Weights of a small mixture-of-experts language model, trained from scratch on English Wikipedia: 18 layers, 96 experts in each of 17 layers.
Below are experts of layer 6 (counted from 0) of a mixture-of-experts language model. Rows are named router (the router's row for the expert), gate (a neuron's input weights, with its number), up (a neuron's input weights, with its number) and show model dimensions 0-79. Each number is 200 + 40 x the weight over its row's rms, rounded and kept within 0 to 999.
Before each expert's rows: "gets" lists some tokens that make up at least twice as much of what it gets as of all text. This comes from a sample of Wikipedia text that the model never trained on. Tokens count by the router's weight.

# expert 52
gets: "y", "ri", "ry", "he", "ey", "é"
router,219,243,155,203,225,258,193,167,201,223,194,207,137,241,131,165,254,160,176,188,225,243,182,189,259,261,186,224,200,138,198,210,182,179,193,144,221,201,171,185,183,163,225,137,226,175,220,161,208,160,192,241,185,231,148,265,169,220,182,195,153,258,146,209,223,195,176,165,188,233,216,228,274,240,127,225,198,246,191,208
gate0,174,220,218,215,176,175,110,161,198,245,186,161,175,169,181,225,271,171,88,191,190,198,173,141,301,275,184,198,236,181,199,152,172,192,247,207,199,253,187,179,190,190,216,167,228,177,182,265,230,193,221,217,160,161,281,246,174,208,167,217,174,274,207,194,121,233,166,182,221,208,178,191,189,158,184,138,201,137,170,214
up0,235,228,166,231,254,280,168,230,228,168,175,178,165,248,201,257,266,188,183,227,235,165,268,218,146,198,222,143,151,187,177,263,223,168,199,149,208,239,177,247,141,107,171,186,142,240,201,143,143,215,177,234,223,191,174,275,179,211,164,255,216,213,136,219,198,194,222,258,233,188,217,190,225,183,170,160,174,218,213,191
gate1,168,172,234,225,204,214,174,165,177,191,178,252,238,92,191,234,207,190,216,214,188,213,251,189,150,263,273,144,251,127,169,202,201,231,206,136,189,212,142,159,197,217,212,152,261,225,202,166,201,157,293,192,222,174,269,243,169,197,207,229,274,197,198,179,165,217,210,146,161,285,167,147,247,142,237,141,269,256,214,236
up1,197,146,239,198,201,171,202,134,231,147,190,225,243,172,213,210,233,195,164,269,187,213,258,250,128,222,204,148,228,232,162,179,199,180,218,229,194,125,129,266,171,207,173,166,111,198,217,149,175,225,222,147,164,188,206,246,216,231,196,208,233,177,208,261,210,211,188,148,160,214,200,208,282,159,216,234,244,190,220,252

# expert 46
gets: ".", ":", ",", ";", " –", ".\""
router,184,217,127,197,208,253,185,170,194,174,203,199,205,231,163,150,191,195,225,184,237,203,214,236,225,223,225,253,184,188,212,243,176,225,228,147,179,268,104,197,167,167,151,199,197,158,178,191,119,184,162,226,216,168,189,231,48,186,205,197,153,255,217,215,205,214,196,215,198,261,248,176,268,187,231,185,189,235,133,264
gate0,233,232,180,242,220,203,199,268,243,234,90,202,234,163,174,205,159,117,225,256,273,201,206,258,208,150,211,203,170,200,195,152,166,202,232,195,210,184,253,167,222,262,191,121,194,167,221,236,209,168,220,209,174,142,155,123,119,128,170,196,166,237,195,302,269,151,156,204,190,114,191,260,188,174,145,212,239,194,181,178
up0,286,195,248,209,298,204,229,177,230,237,157,220,212,156,252,261,159,154,227,211,257,265,169,201,189,254,175,253,145,190,156,217,150,113,219,296,222,204,222,188,203,268,111,177,147,213,179,225,198,197,204,215,248,221,180,180,207,257,226,252,231,210,176,203,147,218,190,264,263,104,145,253,172,280,200,247,285,169,178,130
gate1,176,252,164,187,153,196,176,245,258,226,144,272,192,211,203,169,225,155,176,191,217,113,278,254,214,106,175,127,132,186,151,169,199,193,130,196,188,170,226,195,158,187,202,168,252,232,217,219,235,197,220,209,144,240,158,112,149,188,167,207,172,224,159,165,222,175,173,228,173,217,191,201,127,186,175,216,212,164,184,201
up1,208,188,239,119,226,230,175,220,117,161,221,219,259,222,249,169,180,210,228,146,231,136,196,246,177,240,268,171,215,205,205,243,239,289,197,260,146,112,264,163,183,210,144,246,235,182,113,180,148,173,229,257,190,118,240,239,154,236,241,158,190,184,220,154,221,149,175,227,203,291,221,197,166,203,188,177,231,155,200,222

# expert 77
gets: " the", " The", "The", "the"
router,197,349,281,179,200,258,194,243,183,213,204,199,208,241,197,182,243,243,185,188,226,188,255,220,270,227,242,90,189,135,251,221,166,204,227,254,166,236,196,87,156,190,160,150,191,137,229,175,171,241,212,240,188,172,219,210,124,171,206,241,192,246,196,188,168,196,181,155,156,185,183,229,225,208,197,212,156,207,147,220
gate0,156,197,187,207,225,197,185,199,136,191,226,207,158,172,153,217,144,210,265,282,149,259,236,145,247,208,231,208,131,143,171,232,220,295,180,180,239,232,80,249,196,267,216,181,311,220,227,206,189,147,204,166,172,248,221,229,122,167,160,173,203,279,242,262,216,85,156,267,176,157,184,188,235,231,180,223,188,249,192,209
up0,197,214,185,208,173,186,201,192,276,199,157,214,195,260,211,181,274,186,110,114,212,143,193,254,233,135,190,170,224,265,257,147,155,198,219,214,158,154,247,211,184,208,212,196,159,146,146,222,238,233,190,228,246,138,168,174,258,191,213,167,170,123,135,160,160,271,247,138,247,265,213,198,171,151,214,148,206,174,208,196
gate1,227,208,188,208,205,188,185,236,175,204,113,254,116,248,226,156,216,199,225,168,129,141,202,221,236,192,283,210,277,178,259,202,67,184,188,224,181,203,223,138,175,182,165,189,182,242,256,168,229,180,187,173,258,228,250,198,170,218,224,242,235,187,228,167,178,193,112,152,271,138,286,202,197,229,154,200,217,223,175,182
up1,168,193,197,214,162,220,182,189,169,219,190,210,200,241,150,206,221,198,134,148,281,153,251,191,223,150,213,200,224,124,257,197,140,152,227,253,164,190,190,155,200,241,207,263,214,214,246,256,235,170,193,258,221,177,270,268,161,269,178,237,187,187,165,186,165,258,203,167,241,210,168,128,136,212,217,301,174,222,214,186

# expert 95
gets: ".", ",", ").", "\".", ".\n\n", " that"
router,167,243,236,200,225,271,174,195,226,175,158,194,230,270,203,189,190,147,195,142,160,206,217,209,234,246,213,251,136,211,240,217,172,201,309,130,177,255,159,147,123,275,193,168,174,167,222,231,175,106,136,231,206,165,193,222,90,181,165,190,186,200,167,197,148,258,184,174,260,264,156,234,160,240,218,210,281,254,172,224
gate0,245,212,219,131,249,195,199,132,243,236,82,214,224,177,216,215,177,200,202,206,208,171,209,172,185,203,174,221,239,177,198,192,192,178,239,161,234,215,180,194,174,239,236,147,183,140,245,225,234,172,197,183,249,215,115,167,161,281,154,228,192,270,199,193,136,231,196,228,214,169,184,189,202,206,240,236,212,224,142,185
up0,104,173,171,210,140,206,287,203,199,179,245,213,125,171,159,116,204,204,182,181,111,166,194,229,211,184,235,105,192,240,291,154,239,212,201,165,161,214,227,206,139,99,166,249,255,192,162,167,221,209,168,246,240,213,224,232,172,256,244,160,235,179,253,145,205,225,242,179,190,272,192,140,166,297,223,168,241,142,183,233
gate1,239,251,165,196,194,226,249,211,226,164,244,160,274,162,199,185,210,165,219,208,244,227,229,169,202,250,227,202,245,214,205,227,182,220,240,145,187,248,180,247,203,240,152,215,195,176,135,162,231,226,179,175,290,144,204,212,267,182,163,218,141,171,257,322,225,220,180,207,226,238,177,251,232,217,186,209,148,261,243,167
up1,286,213,168,215,175,168,275,203,267,151,229,266,177,227,254,230,191,143,211,217,194,191,282,183,193,236,127,201,236,173,175,201,282,226,197,227,149,175,223,210,159,218,184,147,213,194,227,146,228,127,180,173,306,134,250,236,202,202,166,215,220,211,209,203,241,114,184,163,191,203,268,259,189,275,180,270,159,221,161,242

# expert 8
gets: ",", ".", ";", " /", " |", ":"
router,147,261,188,180,291,267,166,267,262,137,199,205,147,191,225,128,219,152,166,193,180,144,241,201,231,134,184,203,225,167,154,183,188,211,239,169,242,239,168,187,204,199,165,245,112,168,160,158,232,207,167,244,253,180,244,224,123,184,95,166,152,244,220,193,188,211,119,190,236,240,175,202,201,215,254,204,272,212,157,181
gate0,208,199,217,161,157,148,164,156,151,185,217,288,226,175,156,158,175,136,254,148,257,190,233,147,223,266,174,306,244,249,245,211,201,175,278,229,299,179,182,206,184,169,199,205,294,218,173,178,242,189,143,200,223,223,246,262,190,179,196,178,203,218,199,218,196,186,191,175,172,170,207,240,206,193,212,262,204,146,206,214
up0,280,163,192,173,179,227,196,191,219,202,246,115,205,243,240,245,214,211,267,190,157,182,173,173,175,238,293,179,214,180,174,212,278,288,196,195,150,161,186,295,192,219,223,147,198,152,150,149,163,195,201,110,122,186,112,182,230,216,214,229,231,269,144,148,181,208,238,168,252,223,206,193,228,212,188,177,185,206,173,235
gate1,244,205,163,162,253,179,213,230,182,182,199,227,195,269,196,144,210,228,167,180,183,198,183,200,200,209,206,269,243,227,243,142,133,214,175,163,171,140,163,193,74,227,193,164,174,192,182,159,232,229,208,228,208,205,213,269,173,243,175,207,143,285,200,229,208,252,175,179,219,228,179,145,256,292,214,157,113,181,209,276
up1,217,165,180,230,224,196,150,186,135,229,285,175,189,227,257,209,126,222,142,246,184,230,192,216,244,216,230,207,256,232,151,226,158,234,191,168,198,248,168,161,198,173,186,193,163,229,180,237,87,172,114,190,231,256,227,267,211,204,211,202,164,207,259,157,134,175,181,217,219,200,204,183,273,215,232,255,154,213,200,190

# expert 35
gets: "y", "ly", "un", "ay", "'", "sh"
router,230,250,148,229,242,280,163,163,193,162,168,230,236,207,211,197,212,169,180,168,176,266,229,197,260,187,220,195,158,174,186,216,240,233,275,156,174,232,178,189,242,125,160,187,192,127,221,202,202,200,205,245,154,187,136,239,126,230,182,261,195,204,220,208,195,159,167,155,223,252,249,182,136,252,180,201,218,274,195,202
gate0,173,210,174,220,176,204,167,170,143,194,200,288,198,210,148,206,192,169,205,281,219,225,171,313,187,205,214,248,216,174,223,182,140,205,231,209,171,231,149,156,157,187,241,212,188,160,198,200,117,167,228,228,228,160,222,140,161,151,211,144,259,270,114,218,160,258,208,225,188,248,212,216,237,193,213,181,206,182,163,219
up0,208,202,184,187,237,284,93,153,222,225,196,173,244,198,185,283,222,184,131,196,229,266,151,223,195,170,198,137,126,177,184,185,195,151,223,145,191,249,118,196,199,206,197,216,192,189,274,210,267,240,259,196,158,183,195,218,217,189,201,187,115,189,95,272,258,217,208,166,243,219,133,209,112,179,265,149,175,191,184,249
gate1,189,251,220,257,196,186,149,193,203,201,139,245,181,230,267,242,226,174,214,272,219,153,129,225,247,183,214,266,216,163,162,162,143,255,235,202,152,185,162,150,164,235,229,135,181,182,152,197,154,226,257,206,283,122,249,146,184,136,220,152,175,262,199,170,215,212,157,176,198,243,149,233,184,188,200,144,236,165,183,212
up1,181,242,132,227,273,163,106,151,95,258,169,297,207,232,240,184,148,246,194,214,272,205,276,237,282,257,165,179,165,183,236,168,229,233,252,137,194,165,144,161,160,192,137,141,211,182,128,199,208,232,217,182,186,204,175,172,183,240,151,221,183,176,141,178,184,134,140,218,218,252,240,188,169,183,161,211,194,225,233,198

# expert 58
gets: " a", "u", " A", "ou", "A", "out"
router,189,228,221,255,200,210,153,199,199,237,150,176,225,213,155,185,194,176,162,142,223,172,227,152,208,226,216,223,175,162,239,235,216,184,219,191,207,214,129,173,208,182,213,140,130,147,187,148,281,160,224,229,195,189,181,212,138,189,142,197,203,202,205,223,175,220,150,209,221,250,250,244,233,159,109,184,226,238,172,240
gate0,191,201,219,152,230,179,273,139,190,216,166,209,177,242,269,231,225,117,247,223,246,199,226,222,158,227,212,242,170,172,124,234,181,301,242,181,201,208,154,213,205,292,169,167,221,148,244,206,177,168,234,214,224,238,238,218,148,177,246,174,174,257,180,199,154,227,259,165,215,180,203,287,283,207,234,169,180,192,210,137
up0,222,192,231,178,166,217,189,216,230,227,178,195,252,272,188,246,236,190,242,160,203,208,218,175,194,211,214,197,123,225,178,168,202,213,197,213,215,178,87,237,232,274,194,170,226,234,188,263,199,182,231,217,146,223,227,211,231,148,302,172,219,216,199,223,248,166,232,195,186,205,215,165,217,157,209,187,158,169,195,270
gate1,130,247,203,163,182,234,214,216,129,171,192,261,175,149,201,166,269,194,183,228,178,203,215,174,216,211,186,199,232,216,233,162,187,247,248,251,194,275,208,158,124,240,199,164,218,205,204,193,173,216,265,210,174,187,137,206,197,194,178,135,206,216,159,260,217,173,195,185,197,264,178,234,160,225,276,226,170,183,171,225
up1,174,198,237,204,180,209,164,205,136,178,182,220,233,207,227,221,185,235,274,208,206,187,157,204,197,170,159,180,205,199,198,206,227,165,177,225,252,167,207,235,250,137,172,165,214,130,212,207,139,148,232,194,241,239,205,227,179,157,224,185,202,202,274,159,168,198,225,258,218,159,272,168,162,212,179,228,250,179,167,290

# expert 23
gets: "A", " A", " an", " In", " Al", " al"
router,144,257,136,238,197,182,194,225,198,236,185,220,257,276,207,161,216,263,208,124,197,202,247,200,189,193,213,251,225,175,137,204,143,191,258,269,265,258,159,230,144,182,150,113,157,93,161,142,162,162,158,171,211,202,183,176,205,141,190,198,171,189,193,280,138,169,170,264,197,219,268,166,234,177,194,236,248,212,215,157
gate0,188,234,175,249,176,232,182,199,246,245,72,190,208,154,216,191,233,166,197,211,162,225,136,210,183,194,275,222,206,179,257,143,201,164,184,171,207,222,267,196,181,198,196,171,255,184,226,263,252,199,192,220,202,153,187,163,199,162,179,241,229,171,149,196,221,225,248,171,197,216,160,256,187,178,271,160,241,176,217,227
up0,170,201,156,188,183,213,211,232,164,264,300,233,166,172,295,139,275,234,128,205,238,222,173,139,216,166,196,234,202,198,204,143,216,193,182,198,196,235,180,214,198,223,250,221,255,127,161,209,172,175,224,197,184,216,206,247,243,242,201,198,209,178,188,191,188,153,125,109,226,239,184,227,231,167,283,319,244,287,142,172
gate1,277,273,202,192,282,233,255,234,224,132,165,186,203,160,226,194,174,151,219,196,241,176,257,157,182,204,150,231,254,174,266,268,201,198,292,165,225,287,252,159,194,191,246,208,154,167,212,212,265,188,178,237,172,137,154,214,189,147,130,228,217,260,130,195,186,240,206,165,279,191,190,243,226,231,196,225,219,227,178,206
up1,197,116,208,130,144,233,172,189,178,233,187,225,280,152,156,164,145,205,169,212,171,192,190,200,137,183,144,175,117,186,203,267,206,176,127,198,186,191,175,261,166,214,185,263,233,182,251,213,202,193,225,220,247,156,240,219,210,176,183,192,89,207,274,177,150,271,196,286,177,194,127,167,185,194,217,171,270,213,233,293